{
  "num_hidden_layers": 8,
  "hidden_size": 128,
  "n_experts": 128,
  "experts_per_token": 4,
  "d_expert": 48,
  "d_shared_expert": 64,
  "hidden_act": "squared_relu",
  "moe_layers": [0, 1, 2, 3, 4, 5, 6, 7],
  "router_score": "sigmoid",
  "normalize_top_k": true,
  "routed_scale": 1.0,
  "balance_loss": 0.00203,
  "balance_bias": false,
  "init_std_router": 0.0358,
  "lr_router": 0.00196,
  "vocab_size": 4096,
  "norm": "rmsnorm",
  "norm_eps": 1e-05,
  "tie_word_embeddings": "early",
  "optimizer": "soap_variant",
  "learning_rate": 0.00514,
  "beta1": 0.95,
  "beta2": 0.99,
  "max_grad_norm": 2.0,
  "batch_tokens": [32768, 65536],
  "max_seq_len": 2048,
  "train_tokens": 434000000,
  "max_steps": 9087,
  "dataset": "wikipedia_en"
}
Below are experts of layer 2 (counted from 0) of a mixture-of-experts language model. Rows are named router (the router's row for the expert), up (a neuron's input weights, with its number), down (a neuron's output weights, with its number) and show model dimensions 0-127. Each number is 200 + 30 x the weight over its row's rms, rounded and kept within 0 to 999.
After each expert's rows: a language model's description of what the expert responds to. This comes from a sample of Wikipedia text that the model never trained on.

# expert 50
router,216,170,160,176,179,208,175,160,240,174,273,192,231,231,227,261,239,228,216,206,233,196,222,163,142,181,222,166,109,186,207,187,175,190,169,198,228,191,241,169,180,183,228,161,195,184,215,227,172,177,220,235,136,155,232,191,143,189,182,143,222,168,219,161,236,215,191,199,210,204,244,188,194,212,221,254,203,214,207,186,192,191,194,215,230,210,214,176,233,136,231,185,201,211,130,189,118,223,221,249,185,196,250,227,206,219,198,210,168,181,228,245,241,197,205,209,228,189,187,190,196,200,190,234,216,203,221,224
up4,201,215,213,159,193,196,209,206,166,224,246,187,224,178,151,217,261,244,257,228,197,225,217,200,166,181,227,172,172,204,189,170,209,222,183,238,212,214,219,181,225,203,187,170,174,188,180,260,207,207,199,260,174,239,127,229,139,212,172,211,239,158,194,226,230,217,196,200,193,214,202,224,232,211,177,165,171,252,207,192,216,188,181,208,168,167,159,212,204,180,198,148,201,207,185,131,141,231,229,180,173,236,208,222,230,266,177,164,191,173,178,249,180,215,211,214,119,179,227,172,208,252,140,175,223,230,218,199
down4,216,160,166,210,188,242,210,185,187,197,211,186,185,247,229,192,198,159,159,194,180,194,174,189,172,213,243,210,218,251,220,184,238,248,182,161,233,283,231,241,195,162,232,219,215,159,198,185,181,162,210,169,198,213,167,243,208,176,225,199,206,198,135,225,287,147,185,222,240,192,228,234,146,238,222,214,221,213,235,158,208,256,238,237,182,181,194,179,202,244,174,222,194,179,227,156,218,202,198,232,212,216,183,171,232,188,156,187,257,238,201,232,219,225,177,232,180,199,169,174,166,227,173,193,235,147,190,160
Description: Short vowel-consonant pieces right after a first letter, such as D-am-ien, C-ur-ling, b-ur-ial, t-ab-les, plus nouns like bus, car.

# expert 10
router,196,193,201,201,149,159,181,195,221,141,156,176,226,208,207,255,191,184,207,296,245,175,222,225,169,148,283,194,182,197,188,176,160,210,190,235,214,215,218,236,218,192,162,168,150,220,190,239,219,192,191,215,158,162,184,167,152,176,231,161,239,204,177,155,203,252,196,200,213,208,243,265,213,188,225,234,208,209,151,204,186,228,209,167,274,197,198,178,218,206,262,182,192,242,232,228,185,176,205,227,178,182,232,214,206,189,174,196,193,187,228,228,235,235,185,217,153,213,188,152,182,196,252,187,194,184,216,217
up3,187,288,185,269,204,232,210,204,191,173,209,180,196,203,206,172,216,212,218,228,263,169,231,165,137,166,217,209,231,194,192,219,183,207,192,176,229,188,168,152,225,213,209,205,165,196,165,131,187,190,198,225,147,168,233,183,255,170,192,190,181,177,241,139,171,232,171,200,174,189,207,231,188,184,234,208,233,212,232,227,192,226,214,206,240,206,188,96,211,211,211,181,213,220,162,196,153,192,180,220,227,164,144,205,229,181,207,251,230,250,238,202,142,202,209,197,146,194,186,196,219,235,233,213,233,178,217,201
down3,216,201,211,185,152,174,170,251,161,161,194,184,154,243,163,181,215,207,198,197,202,128,229,145,208,190,202,183,207,202,206,254,215,180,187,163,187,200,172,201,205,196,233,212,206,191,176,154,197,280,220,167,163,156,214,186,246,229,196,197,183,121,225,214,166,226,206,174,186,168,171,180,139,256,230,211,188,180,165,232,206,154,248,188,197,268,139,181,206,200,186,232,203,180,200,213,154,194,193,218,222,161,231,247,126,165,205,213,182,235,161,221,163,186,222,176,169,198,181,222,203,209,224,224,217,245,209,208
Description: En dashes, hyphens, minus and plus signs in number ranges, tables and compounds, plus LaTeX super/subscript openers and multibyte character fragments.

# expert 44
router,211,176,170,239,157,236,150,199,251,154,198,242,244,224,235,196,241,188,222,220,186,190,148,197,134,171,204,210,199,273,173,129,146,179,194,185,203,213,249,166,205,197,199,188,239,157,158,200,163,208,205,192,167,167,208,191,178,212,161,168,209,199,223,188,204,288,224,186,234,217,217,178,201,215,245,191,182,190,205,180,200,200,229,222,226,212,179,219,235,232,247,186,207,241,141,203,109,186,245,176,208,184,207,200,201,228,217,184,193,193,187,209,202,134,217,200,192,186,169,144,185,165,244,215,181,211,218,217
up8,197,167,264,214,146,151,169,233,200,202,168,276,176,199,200,224,192,208,208,179,209,230,233,225,176,182,202,216,248,192,249,207,178,146,170,213,222,182,200,205,204,185,170,208,216,175,242,237,140,219,212,193,166,163,244,212,200,187,232,185,238,283,165,191,155,174,211,149,240,177,199,164,186,225,232,152,168,225,213,213,194,158,191,228,247,122,173,187,212,185,175,193,197,210,153,196,191,193,187,178,173,177,222,234,217,226,195,205,275,251,180,187,240,175,189,194,204,152,187,252,203,221,189,230,212,244,193,198
down8,213,177,233,181,217,288,226,161,168,232,185,182,213,144,186,156,148,212,191,154,220,269,201,229,191,185,217,231,162,133,202,213,229,204,224,202,234,220,227,224,189,205,197,205,230,199,206,216,201,209,235,200,185,205,246,246,176,203,194,148,198,247,261,202,199,210,211,205,211,249,143,211,238,145,216,213,136,176,184,135,234,215,213,158,217,156,218,244,210,206,174,183,174,159,178,203,236,180,210,224,203,224,267,199,246,187,189,216,213,226,214,173,175,229,202,238,229,162,228,206,219,233,224,186,246,208,205,166
Description: Plural suffixes and plural nouns, mostly s, es, ions, ers, as in play-s, track-s, ass-ists, public-ations, points.

# expert 51
router,160,216,196,183,151,176,178,202,271,187,179,160,252,194,216,166,212,216,242,221,174,188,187,149,182,158,202,147,193,237,167,150,174,187,235,228,215,150,202,217,231,203,250,179,211,211,220,199,142,167,247,192,141,158,236,202,204,181,152,145,195,192,205,162,196,220,210,201,235,229,192,210,232,125,158,198,171,227,168,185,188,227,227,244,253,197,185,245,197,209,217,192,150,231,176,240,216,242,226,210,170,236,194,239,186,192,167,199,179,207,197,169,198,227,178,175,166,180,158,152,218,228,179,199,252,203,216,233
up4,196,198,203,201,206,174,197,249,199,252,181,232,194,174,188,211,185,215,186,199,202,219,219,234,213,170,184,181,239,188,158,151,232,198,156,267,255,210,175,231,196,200,147,206,191,231,141,201,188,164,238,203,217,218,201,152,173,253,183,174,150,231,240,208,203,162,178,262,239,162,175,180,197,226,191,184,247,133,202,210,250,208,199,197,180,209,181,244,173,217,252,171,176,177,160,207,204,208,196,218,166,168,209,194,164,196,202,247,155,201,251,238,230,176,172,230,246,204,218,224,169,265,142,150,181,230,176,186
down4,213,267,263,187,193,184,176,215,207,223,220,147,200,185,171,159,204,197,245,210,193,217,204,230,183,225,212,224,203,278,190,246,215,215,153,194,174,248,259,246,196,180,171,179,241,178,216,226,209,206,168,193,214,264,214,203,190,177,204,201,190,164,184,250,154,200,167,174,126,209,203,192,162,214,292,204,141,194,224,191,224,188,232,184,164,183,224,168,257,257,152,199,190,208,180,176,227,196,189,233,196,193,232,214,190,220,199,204,233,174,176,218,166,177,203,181,161,151,174,163,236,149,208,191,183,202,228,207
Description: Line-start bullet dashes, table pipes and == heading signs, mostly in See also lists and infobox fields like Occupation:, Born:.

# expert 32
router,178,192,227,162,146,177,215,169,216,203,198,199,214,230,204,243,269,235,211,237,196,180,197,194,151,218,240,205,234,237,202,148,202,178,256,196,183,174,186,199,229,248,211,225,216,215,213,184,182,196,218,208,169,172,182,168,166,214,219,176,166,200,253,212,198,293,188,199,230,201,222,203,227,144,262,229,174,199,194,207,218,212,186,204,235,138,173,186,216,191,237,122,177,187,256,152,145,189,214,231,201,213,209,204,169,202,142,180,175,212,165,227,201,155,210,187,177,188,134,238,222,154,238,234,226,217,186,204
up3,218,176,208,205,150,158,197,201,220,198,238,170,226,238,162,178,223,200,174,213,235,235,202,210,195,246,260,210,243,254,157,209,215,176,169,170,185,178,235,243,168,244,221,246,202,196,158,199,191,171,235,201,190,132,221,161,197,212,220,239,175,253,198,179,211,182,215,186,222,217,209,224,239,195,239,205,235,168,159,229,252,221,213,207,211,85,207,158,174,197,242,176,200,163,204,191,169,223,200,232,190,204,141,176,172,208,185,193,161,196,177,239,195,201,203,188,195,207,107,206,191,155,230,227,195,180,200,223
down3,206,170,227,196,238,138,182,247,236,209,170,146,253,203,176,206,197,234,131,156,223,209,194,211,210,211,200,202,236,238,182,224,171,248,237,234,209,199,207,215,223,221,178,240,144,190,163,208,180,236,219,234,193,218,178,151,227,222,192,200,171,197,212,236,216,186,187,137,191,170,151,200,182,214,209,211,140,172,173,231,236,256,167,257,119,175,231,184,221,205,191,190,215,193,201,235,191,227,213,177,185,238,161,214,227,192,246,178,144,168,160,154,223,211,200,187,189,217,199,205,194,170,186,222,221,146,261,223
Description: Middle pieces within longer words and names, like Massach-us-etts, towns-pe-ople, F-eb-ruary, S-ever-al, Christ-m-as.

# expert 0
router,204,193,153,240,158,177,217,194,218,146,174,247,221,188,234,214,194,210,233,206,225,163,251,202,163,137,274,206,191,182,137,175,149,175,209,231,216,218,200,212,193,198,189,172,177,176,232,219,206,208,175,161,204,180,213,144,133,215,194,174,197,186,242,181,170,217,226,210,223,206,216,196,217,187,240,229,186,227,158,212,171,225,229,156,241,205,197,217,205,191,232,158,222,193,242,252,189,234,254,260,173,188,177,219,199,208,155,200,198,171,189,226,247,191,232,214,178,206,176,172,220,151,300,201,169,203,236,217
up3,164,123,227,199,243,184,210,200,210,228,136,233,187,236,200,214,147,144,170,254,207,133,188,161,170,213,232,207,173,182,217,149,211,210,208,166,184,169,261,152,203,209,198,182,228,216,217,223,210,193,254,170,212,199,202,168,141,135,240,148,198,172,214,199,228,216,205,216,152,180,193,178,252,200,216,197,155,229,208,213,204,217,233,218,214,228,206,165,225,213,178,180,195,182,191,208,236,208,215,219,236,195,229,182,219,224,183,257,223,192,220,266,212,223,160,177,140,188,217,172,178,257,244,209,232,190,191,176
down3,200,215,156,197,175,183,197,239,167,169,153,202,182,174,234,218,195,210,220,180,215,200,203,186,227,185,205,193,171,222,217,211,197,265,219,190,197,209,233,152,213,179,224,186,121,178,198,179,206,210,182,201,174,184,219,182,188,257,223,190,179,201,161,190,184,201,212,202,258,224,164,186,269,199,267,245,237,190,197,189,169,267,199,202,192,205,184,227,215,209,172,208,205,175,242,230,127,207,216,181,225,221,211,162,222,165,241,186,261,205,117,245,161,125,186,209,165,170,185,209,174,270,208,210,244,178,177,160
Description: Byte pieces of CJK, Korean, Thai, Arabic characters plus accented letters, arrows and blank table cells, e.g. 一, 나, é.

# expert 34
router,204,202,210,209,132,173,214,198,212,180,200,199,256,225,276,197,240,182,244,265,232,200,191,189,208,163,211,161,202,171,180,180,176,170,176,196,191,197,221,164,226,210,188,168,244,244,205,242,172,186,210,223,172,127,220,156,125,196,162,212,239,212,188,180,202,233,237,209,222,236,180,160,231,194,245,248,190,183,168,204,218,227,208,178,200,223,216,208,196,222,257,166,152,167,212,210,162,212,223,285,193,227,204,211,205,230,179,177,217,195,185,262,247,156,178,167,195,190,184,157,199,166,228,229,197,242,230,229
up3,194,177,237,157,170,168,183,188,260,181,210,205,187,202,263,229,202,201,251,206,200,183,200,177,240,194,209,275,175,183,207,224,214,182,233,201,187,207,223,190,212,193,245,130,257,232,174,191,186,258,192,240,197,218,240,185,196,206,181,254,210,163,224,184,240,209,234,178,272,194,260,176,205,220,184,138,222,158,226,180,143,212,218,170,158,223,188,203,180,179,179,146,216,231,198,142,199,189,220,211,193,204,178,218,215,190,159,207,232,152,144,192,228,213,185,206,220,169,146,167,222,155,209,213,166,174,235,163
down3,131,131,180,275,217,193,251,173,183,152,230,207,230,169,183,165,185,243,229,211,161,247,225,224,210,214,211,216,189,197,237,235,204,242,203,215,173,179,210,250,225,236,160,231,230,228,206,205,198,211,172,189,195,218,162,234,213,167,182,206,157,149,198,205,211,185,244,203,136,224,250,229,209,208,154,199,224,208,219,171,183,205,184,237,208,196,206,255,203,212,210,223,168,138,219,171,146,218,239,252,147,192,187,144,228,188,168,240,126,192,189,183,208,210,202,180,217,204,212,211,198,246,209,207,214,164,164,208
Description: Digit tokens in statistics, tables, measurements, dates and scores, such as 18 in 18.78 km, 34, 14.4%, 10:15.

# expert 35
router,189,169,236,218,148,223,167,188,218,182,185,212,235,235,181,235,283,204,267,161,168,183,224,182,187,177,225,172,204,185,145,178,168,189,222,208,201,193,261,191,207,223,224,138,245,206,223,202,163,215,223,191,113,152,232,207,188,182,152,139,214,190,217,185,157,250,230,240,210,227,208,189,181,198,203,217,193,188,205,208,182,220,220,213,200,169,194,183,190,167,167,128,191,240,160,244,197,181,217,183,160,211,214,202,162,197,220,204,214,173,174,190,221,162,213,188,111,190,218,164,203,158,205,163,239,221,221,220
up3,160,206,201,218,197,189,216,192,170,223,203,217,243,239,207,249,249,158,204,182,175,239,219,206,196,140,211,216,191,201,154,225,252,227,187,215,178,252,218,166,256,234,252,212,203,179,226,169,183,191,242,207,212,238,173,268,148,136,166,184,178,231,152,205,192,227,231,194,191,173,176,182,192,172,234,203,162,191,231,233,228,203,208,240,194,181,132,146,182,167,181,165,196,209,208,201,212,227,193,187,186,221,206,219,226,248,191,213,145,169,222,211,123,197,156,196,221,208,191,186,140,212,184,155,245,252,186,215
down3,240,215,226,206,274,187,192,222,213,177,182,128,246,206,154,182,155,207,205,189,157,139,202,172,203,176,209,200,239,198,235,219,238,164,223,175,168,172,207,219,177,195,189,220,234,186,219,192,224,147,229,194,177,240,232,223,166,236,241,200,196,204,295,195,157,208,178,170,196,181,194,235,212,177,168,206,190,203,198,187,180,183,202,205,150,229,205,222,192,235,163,185,165,217,255,238,172,201,206,165,190,209,207,196,165,236,206,218,218,153,228,141,187,214,227,201,151,235,184,121,130,178,241,203,226,167,230,193
Description: Blank-line newlines ending lists or infoboxes before section headings like External links, Senior career; also capital letters inside acronyms.

# expert 3
router,260,212,199,164,165,245,178,216,201,182,246,166,236,193,274,182,206,262,224,219,198,197,209,152,151,198,240,203,205,205,149,166,165,165,211,226,216,234,187,186,204,218,200,179,216,203,221,231,210,159,205,241,181,187,228,165,212,200,189,167,190,189,253,162,206,231,188,193,234,245,227,247,241,191,208,193,180,196,199,189,222,191,240,201,222,233,164,229,211,188,257,179,177,245,195,228,148,149,208,214,173,223,159,187,245,204,189,203,233,180,150,310,245,196,195,203,187,137,185,194,166,192,232,176,182,238,208,192
up3,181,160,238,154,218,217,235,156,232,208,199,191,181,185,187,256,185,212,177,236,170,156,175,185,201,188,168,179,251,173,204,180,207,198,140,224,208,266,221,225,190,204,193,163,188,237,182,166,165,220,230,192,203,212,184,215,248,274,186,129,202,189,208,159,198,231,198,189,261,163,223,235,188,219,219,185,210,137,204,186,269,234,185,197,169,239,201,169,205,181,213,136,227,203,187,170,195,215,198,231,205,150,233,239,214,226,229,227,190,207,209,229,210,152,224,258,156,216,181,199,136,187,193,168,235,234,160,202
down3,223,204,224,246,214,170,199,219,203,213,207,170,212,197,150,205,114,185,192,179,216,229,258,216,168,201,229,183,191,212,221,206,204,211,191,176,224,217,175,123,203,240,227,212,175,210,207,166,219,251,229,176,190,212,180,264,165,218,214,254,213,162,144,236,204,175,183,194,199,154,172,194,205,202,157,234,183,202,167,115,205,207,193,187,191,232,240,216,214,210,212,172,193,158,230,208,203,121,219,196,252,186,239,165,242,185,151,192,215,219,171,152,201,133,181,175,225,187,251,234,189,251,192,229,225,194,190,232
Description: Party names and pipe cells in election result tables, such as Democratic, Conservative, hold, Turnout; also football positions MF, DF, FW.

# expert 16
router,172,183,160,222,171,224,144,188,202,141,234,195,251,227,213,183,213,215,211,190,217,198,210,141,199,148,214,193,149,215,142,179,158,211,203,220,209,220,205,186,172,192,202,188,259,177,199,187,179,206,173,210,200,151,196,142,174,192,182,131,210,182,243,186,217,187,211,263,237,175,220,177,218,165,200,287,192,213,161,208,197,208,200,215,227,229,215,204,207,198,203,150,197,185,218,228,173,185,249,254,189,228,206,225,171,191,113,190,170,214,224,256,212,169,186,242,184,135,221,185,188,172,238,214,165,217,199,261
up18,169,196,213,197,187,219,196,185,135,264,225,183,209,138,168,229,207,223,202,183,169,189,199,218,160,219,159,166,199,220,263,206,187,215,186,212,187,212,160,168,203,243,204,207,218,215,194,204,136,181,162,214,167,196,252,181,191,245,131,176,255,185,198,196,220,201,173,189,169,173,214,205,224,243,240,158,240,215,203,208,196,183,213,260,202,185,221,197,186,220,171,167,198,236,182,237,258,281,222,153,198,149,149,192,218,229,181,167,184,182,199,180,194,204,193,224,240,193,184,160,222,165,213,224,256,211,190,284
down18,204,172,191,226,220,204,178,248,196,215,261,198,161,198,173,202,204,162,152,206,213,215,173,188,273,189,214,183,191,239,195,199,179,200,173,220,256,179,198,134,253,111,238,227,247,221,232,193,182,184,207,183,200,208,226,173,194,218,189,246,195,172,131,160,230,205,217,243,233,249,191,165,200,196,187,222,238,207,213,222,191,241,178,197,191,135,206,208,239,204,207,207,172,186,234,195,240,193,220,210,192,209,247,167,235,237,170,227,197,215,179,228,153,164,199,206,232,201,242,200,209,107,216,231,166,182,162,163
Description: Single lowercase letters or short pieces starting a split word, such as v in voiced, c in cold, d in dishonor, ch in chagi.

# expert 15
router,248,208,182,232,163,165,202,196,215,193,158,194,281,221,245,179,231,207,213,248,210,209,229,182,184,159,188,136,161,212,225,161,180,149,179,200,201,203,174,210,225,203,170,172,220,211,232,251,206,152,208,252,183,169,241,196,155,191,184,173,187,212,206,175,234,191,198,193,163,238,191,209,169,196,237,288,149,157,194,164,196,162,177,224,201,169,208,178,236,182,206,187,173,168,212,186,202,224,237,199,183,242,205,228,198,188,120,205,202,238,188,211,199,171,244,142,174,174,225,201,187,157,215,232,244,246,253,216
up3,213,147,201,162,204,253,169,204,202,158,240,224,189,186,175,200,195,181,260,217,187,185,195,171,247,197,216,205,163,211,178,160,232,217,195,192,196,230,133,185,170,176,184,191,206,263,133,240,203,212,201,218,193,257,153,180,191,214,173,238,262,230,171,185,230,167,208,170,223,198,238,164,189,163,176,205,268,205,182,178,202,204,177,224,181,212,208,194,252,164,288,213,144,239,216,223,189,185,173,210,244,234,184,229,187,177,220,140,140,175,211,189,241,235,163,254,188,209,213,199,199,209,216,205,201,159,195,204
down3,124,209,166,204,155,238,173,172,192,216,184,215,212,200,174,174,204,227,212,196,201,188,237,178,197,129,176,184,220,209,163,231,194,178,171,253,177,207,187,149,142,191,226,235,217,221,175,220,129,186,180,257,183,187,140,228,168,233,222,188,200,222,176,222,184,175,202,191,193,246,191,192,252,186,182,208,153,225,170,222,164,204,215,147,187,225,281,176,190,197,241,255,236,181,182,165,163,237,236,206,178,168,206,198,215,173,248,225,165,199,187,187,226,171,220,193,220,161,209,157,200,215,185,207,194,191,271,254
Description: Month names and year numbers in dates, usually after a day number or "in", such as 2 June 1515, May 2021, 194x.

# expert 36
router,244,197,224,245,170,184,181,167,261,196,204,219,262,240,254,173,233,156,191,244,264,187,188,171,176,207,218,175,181,272,222,189,173,151,146,212,165,220,188,211,190,283,236,188,249,233,179,233,194,157,232,189,178,169,218,190,224,187,198,175,182,189,235,179,172,233,206,171,194,205,243,217,202,197,219,247,199,128,202,205,187,192,208,230,190,177,206,204,256,238,215,189,196,249,152,183,189,234,248,242,207,201,210,162,198,226,205,214,243,175,218,204,198,191,195,190,149,187,152,189,155,172,224,202,163,225,183,226
up8,224,147,183,177,241,231,182,176,206,154,243,215,221,218,223,157,187,178,197,192,255,213,208,199,195,218,207,243,149,235,172,169,162,132,174,212,194,226,231,195,225,158,198,224,241,186,197,221,233,193,161,223,211,173,215,223,225,123,161,194,156,147,189,260,186,185,224,211,207,185,213,209,226,189,195,151,130,171,185,173,248,218,197,218,241,227,230,175,139,206,241,228,192,197,243,192,231,178,223,224,268,193,214,218,188,200,235,251,247,179,215,215,150,196,179,166,214,207,209,160,150,203,233,164,208,182,196,193
down8,251,198,170,220,162,267,196,195,202,214,159,180,194,183,209,237,201,204,200,214,160,121,191,258,215,246,195,153,233,206,246,205,213,207,213,202,219,184,179,185,204,163,186,238,174,250,203,133,242,217,183,186,216,195,158,188,230,204,206,167,208,167,178,254,216,189,238,227,172,202,194,199,207,242,182,199,192,165,181,241,223,167,214,156,214,159,204,228,221,158,197,216,169,207,204,211,215,181,186,199,241,214,208,193,195,127,258,214,226,210,177,211,205,270,185,233,218,227,201,250,191,172,202,173,230,161,125,280
Description: Nouns ending a phrase about time or career in biographies, e.g. two years earlier, season, career, released, began.

# expert 2
router,222,195,204,212,169,215,193,164,211,178,225,185,237,191,203,184,219,244,221,221,201,171,177,150,154,160,254,214,165,236,130,125,151,171,210,193,226,167,190,226,186,181,237,191,235,169,214,215,140,194,218,179,174,196,144,200,194,165,195,139,235,179,210,184,145,197,219,226,197,204,192,215,191,217,233,265,136,207,196,203,199,180,203,222,214,190,201,231,182,250,204,169,218,191,165,234,161,217,279,227,215,246,160,231,205,210,177,209,174,190,174,269,223,146,191,168,157,177,191,212,226,182,246,204,168,181,220,217
up18,231,195,202,196,203,229,262,161,191,161,175,224,218,164,201,183,201,220,188,202,230,183,132,209,161,189,239,186,245,226,230,155,191,194,200,169,188,219,201,196,199,198,191,224,237,174,191,156,190,184,199,139,200,150,170,207,220,183,200,192,204,188,199,169,184,259,184,193,172,229,171,261,193,237,265,197,141,215,214,233,247,200,229,192,203,129,216,188,210,248,230,197,185,225,164,277,208,249,197,197,192,169,202,206,213,221,225,199,189,122,190,230,187,194,196,198,178,225,251,188,148,157,278,238,153,182,223,192
down18,192,169,203,236,184,131,181,265,133,224,215,220,229,210,215,147,186,194,210,164,208,209,179,212,160,277,209,198,267,189,187,122,203,183,207,216,191,223,211,207,227,196,192,195,211,146,229,187,203,173,203,189,220,246,205,258,167,209,127,197,190,206,172,229,209,213,195,172,219,188,175,211,248,207,202,160,248,225,181,119,147,206,198,172,201,195,175,218,166,214,194,138,216,184,161,187,192,167,197,176,173,183,215,231,224,185,181,196,177,151,187,208,244,206,186,261,220,175,189,238,177,207,183,129,179,203,207,189
Description: Single-letter or short opening pieces of words, mostly s, S, t, sp, st, sub, as in sank, senior, sales, Team.

# expert 45
router,172,243,228,191,153,220,202,187,259,162,187,220,230,226,190,191,238,197,230,227,206,209,224,158,163,231,214,158,155,251,164,207,145,241,207,207,198,179,232,166,165,237,180,202,229,180,221,215,161,193,223,184,122,169,238,161,195,237,215,179,202,204,231,187,221,216,208,196,195,187,241,198,225,187,238,258,140,182,197,186,213,181,209,190,251,204,197,136,172,176,317,207,208,178,184,277,179,228,198,193,182,155,226,218,216,210,185,238,181,231,246,229,206,200,206,189,195,179,219,186,205,153,200,218,228,205,231,207
up4,112,264,207,219,195,237,161,154,190,210,198,183,151,152,205,166,176,173,195,202,184,137,196,175,181,181,246,201,189,209,217,182,209,240,189,211,208,180,263,209,181,214,155,189,254,239,175,251,172,188,263,180,174,232,214,210,191,256,207,202,161,183,201,203,207,228,222,192,189,135,225,201,272,245,273,199,214,170,199,168,207,247,205,152,195,206,255,184,223,211,218,198,193,152,206,220,207,171,175,199,205,168,186,183,199,184,208,221,177,228,185,220,176,190,206,207,222,164,181,182,227,227,200,191,235,256,223,134
down4,137,195,161,205,180,196,223,182,241,165,185,195,173,236,197,268,197,196,237,214,183,186,158,186,226,177,210,217,178,202,236,199,225,185,230,157,215,260,231,197,188,169,242,167,259,170,193,238,235,174,202,209,194,169,205,209,161,216,198,164,177,209,209,169,241,204,197,226,196,122,151,180,246,261,245,179,235,199,158,218,202,215,206,179,243,212,242,224,233,224,167,246,192,222,212,240,156,169,139,187,175,195,188,240,163,206,218,208,202,244,193,249,170,161,148,198,179,188,173,193,226,229,217,262,152,184,206,204
Description: Middle syllable pieces of ordinary English words, just before endings like -ing, -ed, -er, such as l-ug-s, funn-el, shr-ink-age, t-ub-e.

# expert 49
router,166,147,266,162,158,157,192,214,199,162,228,179,210,218,200,277,187,210,207,221,223,194,236,220,170,160,257,187,164,212,163,173,153,208,213,204,232,199,207,243,208,213,179,201,180,218,169,234,218,211,219,175,156,184,169,145,158,217,159,175,213,194,221,169,160,263,226,213,222,244,246,253,217,207,251,252,195,190,196,156,177,197,258,175,206,203,203,213,236,146,215,193,186,203,224,204,192,206,257,204,190,203,193,238,232,226,186,179,188,194,176,256,254,193,227,217,172,159,185,167,171,188,203,168,234,205,203,263
up0,205,151,137,187,200,216,229,260,213,174,232,146,164,184,246,209,175,251,226,201,147,181,176,196,204,224,227,182,173,208,202,203,170,144,134,260,203,184,134,229,175,164,201,205,240,223,195,189,208,177,209,195,232,195,215,215,224,197,201,127,183,192,174,215,218,243,219,196,177,221,263,213,201,182,184,216,213,210,207,165,249,134,197,203,255,230,214,188,227,216,225,263,193,157,247,206,201,221,166,243,157,220,208,222,261,227,206,179,177,209,188,206,218,163,164,228,206,241,190,184,160,199,158,170,182,201,169,211
down0,155,227,249,167,185,199,187,228,107,193,182,204,131,214,209,193,214,220,201,184,172,189,217,141,189,251,221,226,224,181,174,182,224,262,162,130,225,224,230,194,189,204,238,222,213,204,202,179,161,222,230,152,182,227,213,219,193,269,205,183,176,174,212,212,223,262,233,211,233,169,243,217,207,235,196,199,208,197,211,167,216,187,224,195,236,187,180,163,215,241,213,194,200,212,217,210,201,164,241,236,180,176,191,248,244,225,178,174,179,226,198,194,226,217,232,223,190,98,239,191,199,237,211,197,210,266,221,230
Description: First bytes of non-Latin characters like Japanese, Korean, Thai and Arabic, plus some word starts in tables and lists.

# expert 24
router,234,212,172,216,168,204,202,158,210,165,184,185,230,188,267,226,239,212,281,204,201,210,232,221,178,179,190,130,187,175,115,193,170,192,186,237,187,171,232,210,188,251,206,168,215,196,198,239,179,179,264,189,182,170,237,161,123,206,162,172,202,189,271,192,162,219,206,244,226,191,202,190,189,208,214,215,187,212,194,212,190,250,221,162,216,214,221,178,184,209,213,186,186,230,182,240,191,206,224,181,161,215,179,234,190,155,226,189,240,188,181,213,283,159,181,172,138,175,204,198,165,135,224,206,199,204,190,215
up0,206,209,164,198,234,175,204,160,211,186,159,227,214,194,230,208,235,223,182,183,175,188,192,179,202,177,180,232,137,213,187,265,251,218,202,164,210,221,154,251,212,202,201,146,122,187,191,231,213,165,201,174,191,229,207,199,201,171,223,163,213,282,191,241,201,172,203,167,171,172,218,170,153,216,253,147,200,244,193,174,194,201,186,191,198,229,219,185,212,198,205,198,150,175,179,197,211,244,227,254,221,161,226,146,189,228,207,220,193,240,228,245,219,176,215,110,163,199,217,267,171,230,182,244,226,216,196,195
down0,203,220,255,182,167,181,194,232,159,231,207,169,247,212,191,212,184,173,216,198,193,185,242,155,245,165,167,198,206,174,287,200,222,166,177,198,243,217,197,251,180,158,176,234,211,234,207,220,223,215,190,211,156,159,204,95,200,214,170,222,163,282,218,238,230,178,206,200,196,204,218,272,228,252,203,239,174,196,173,173,223,171,187,218,204,235,205,182,252,181,184,203,196,160,233,185,226,180,186,191,221,233,201,171,177,193,182,201,213,214,189,225,203,236,188,230,269,192,234,187,191,251,142,198,204,230,196,206
Description: Letters and digits inside all-caps acronyms and model codes, e.g. ESPN, AH-1Z, HIV, YMCA, ISBN digits.

# expert 38
router,149,177,232,167,157,177,175,180,217,170,220,172,230,204,197,196,217,241,252,231,184,203,222,164,178,216,226,189,178,242,126,142,173,215,204,206,194,212,186,186,237,220,199,155,205,159,205,201,129,182,210,175,187,141,172,202,160,161,190,162,182,207,183,183,218,235,198,181,218,218,188,158,209,189,197,237,216,196,172,183,173,218,223,226,194,121,168,243,219,180,196,146,154,181,204,206,150,222,242,182,205,227,179,201,196,220,188,136,211,175,168,244,187,134,213,190,147,107,171,183,183,200,215,217,213,210,196,238
up3,202,172,124,192,234,154,188,215,213,210,214,212,234,170,155,179,236,242,145,216,212,249,223,224,161,201,201,168,207,193,203,204,167,198,195,260,196,232,234,238,249,218,210,163,178,170,202,211,177,195,197,207,154,165,185,253,159,188,182,219,228,232,218,151,215,166,192,151,226,164,202,143,241,227,220,204,229,132,206,192,173,244,206,213,217,157,229,186,219,222,188,194,173,230,160,173,222,232,223,182,228,127,178,220,176,206,227,234,243,206,166,230,240,175,140,233,209,208,162,179,184,164,203,199,227,223,253,222
down3,165,186,226,141,207,220,190,216,138,180,242,229,203,218,173,267,200,229,195,223,200,182,253,207,223,229,213,212,253,176,207,170,206,190,184,162,253,236,217,234,212,195,177,188,195,198,169,159,171,203,155,165,242,247,186,194,151,171,156,216,231,227,243,219,212,196,220,121,196,231,220,261,238,244,213,203,212,178,191,157,217,221,185,234,186,243,190,184,212,204,209,183,223,187,181,151,191,107,216,210,218,182,215,190,184,206,203,144,165,148,184,223,221,216,215,162,168,192,173,147,236,243,190,169,223,193,228,200
Description: Second letter or short piece right after a starting capital or at word start, e.g. T-r-ade, R-o-ad, Sc-yphophorus, M-edal.